config.toml
moe_layers = [0, 1, 2, 3, 4, 5, 6, 7, 8, 9, 10, 11]
balance_bias = false
router_logit_norm = 1.5
qk_norm = false
optimizer = "adamw"
batch_tokens = 32768
Below are experts of layer 6 (counted from 0) of a mixture-of-experts language model. Rows are named gate (a neuron's input weights, with its number), up (a neuron's input weights, with its number) and show model dimensions 0-255. Each number is 128 + 32 x the weight over its row's rms, rounded and kept within 0 to 255. Numbers have three digits each.
Before each expert's rows: a language model's description of what the expert responds to. This comes from a sample of Wikipedia text that the model never trained on.

# expert 2
It responds to: Short inner word pieces after an opening letter or syllable, often -ac-, -oc-, -asc-, -isc-, as in m-asc-ot, men-isc-us, p-amp-hlet.
gate3:196145134113102191094172136065198131158172102111132160097141139127144115126129088096133084190079148130127071131093152122115083136148104135182134123164139100111137101141122133096069091061107141134145117108078106155137154122077152097126103131134098163143109137139133172113160076111110150147129138096114100102140128144170133167157096090123143124080135142168118202117155120137140103143140129132093134110113163214121120146119113164092139150060141077170085150119095127153058102139176129138173106108148128110154139160096139050137113094102117038110077079129127104092139076098152120191158184106135086149132169167087120128072167173158137082151087158137080158148154146118113187201130171135166130103190136149130198147186158170099102078064132079113176086113161138074123131129159093
up3:187118125133094155142126121118161161172144146120139116138128060177167159111132141095105093094176115129129118170097166116170157173137097125161208114152093155128127099109155132046055166043109168102119148047145142119122078148148151075110097110158132150150085143123111155138129109118157169155148104124206131115132104105122096143139143079098182086122145144137063160131076139114091053121096203164133093149078135112122081065109084142156105124039166137098143124108200067121144122118175156162187094109176115167165137141092132071156109118158089112073120117130142142118170132094102219123094135095145094103089138178165147074096100107128135136174128108134177194146163114159113146145125133145154165144154083157088093129153100118112145107093135112112142134151148103090139095113158096

# expert 20
It responds to: First pieces of words after "the" or adjectives, e.g. on-going, under-world, gr-adual, hel-meted, plus conjunctions like and, as, or after commas.
gate1:133166128145115135079206143145113157098148188179133148142134127138179134131120140100142103098097118080116161136098142151176129136158137150118054101155124144083095149149096133137146180115156141095076105146106143134049096093138193096137170066139047157133149112151099139156114120129089113169169187140156153137123099126105124130135066083147207093157066167146137096117166126179075155187158086106136170120156113095106070131184129101141120105151160188153157158110120087122153155175053121146171126143150129099203100091103115038109147154171127068115156184129075112170150134146123114120137181080158121167146168098118162169199135093071127127122124137178156118106127142203119170153133108133069111066160144115182108107142150079153150135147121139074122131124119147140148125116120144
up1:152110124125093113139158174168078100130121134150136130129136118153109112181095092119187153119147125134111152091123163169127140177179176075124124153160155134103074168116079126094159158163120166109113119155124101113048124078085129172121143105157125103165106152090118143132108186087132112074112128122154087132099151063104102104132117239185211101086085154171123094134126130099153116154178093119138079119121182119115156183123111174159079146124156102099121152086110108055113089124124145115117137194158087116145192096101152061130110099091132109101122162149099157180197139157110109203113173081144071205170144119181143175109115117146136123142159161166113126162131131185091145112164120094131126169134153151121120138126100172165153114162081152092087102133150080101112204096130167

# expert 25
It responds to: Opening parentheses and table pipes joined to a following capital, such as (S and | V in sports schedule tables.
gate2:133148172164168144119109117085161214142159138080076132126162107151105139103110144116133109137094137140134167130095132118098100127120147115129106100215158139112095138137162156139110129101135133078079148144172138083171162123091159095175159097161138124126126106171133118141128110110145135124097154146135128146063149143138087106116153123191100157105133120148155137149123091113116126122108081155132181127144102102098094093138164117067090116142170194157191108154137106069108150127107122159111111154101172165053147165161143159125135142141114162128109148093107127056196147214146128108111178146133126172125084178123149182047182125139113129097120093117148094171016139133118180112109099102157164139086104095141249067129106077121101102143119166094070071094079115135202122161140123
up2:116124131130160084111151152080114188066093159107142159063124091115140128078192116133164093135114122096153142097160103113090138125175148064166094155165163097130102125095119129100099097089164127114124147154146168125143095113128154139141110112158061172131133121111120158113117154142085077145124106151127134085122156075153102088110110160122141171061107071119111147141112100082091104072077178112178201117103190080150104145118165123124124149145179184067167066101103126135126130101109149152130124173129103142060100128149131166111134174136147114186153118136181126108154123173105100212124169111174119171068108152170136189063159177148139102135159100105188135158121114125131160146085142051140107124141089087095180179085092114127103113071127150094092136162123105155155155166141036

# expert 0
It responds to: Joining words after a personal name or noun phrase, especially and, that, who, 's and commas in lists: "Tom Benson. Together", "advises Gopal that he".
gate1:122084076141125138058154166120160094125119150155104104154193128069161150168180091161144131074118139202023123120132190122099106103113080110108154167134091137151123173129140127153121112126170127128120126058117072140115142135127089173169114121078153130130156106089115130119137187130154149136132148105115132121110083120139233131128172095114121185202112087096115123064142117145136168115113146064131142100107185081112108073155139109087111060110089122073141139168117155080091117183203075134091140111160086052066129091141133168142107160104165169163135057100157173142174112089158137111134127125157106128085132101142104101078112107072150137114138136089100146144092116117149123089165156162114169108135150144098146166146141123093127099154133083190101104136139130176117143096095087
up1:120097125157153112152089153142167132124111094124114058138125047148165152161138123134140085128077122129064149094155186070134114100144083070098095158124129114145134079113101175143088158127132120138130163108124145124087146140111153163100115140121159133145082119091135125080145129125158114109107223178135123104073146166088158195112155108140121161121113093037122164095096136112113124171154064111093184137090199111121181120150181146116091116111142156090140118139115076111142131180178043115108099122104112083089117077109141117170125145121136111136092133168169121165101090172168123084157100168163117112054122160135163137098066178129114149166169093184092180126107116124130101050079171104105149172137113130152165182099114152110129126068121151107060161198102103126173120102121140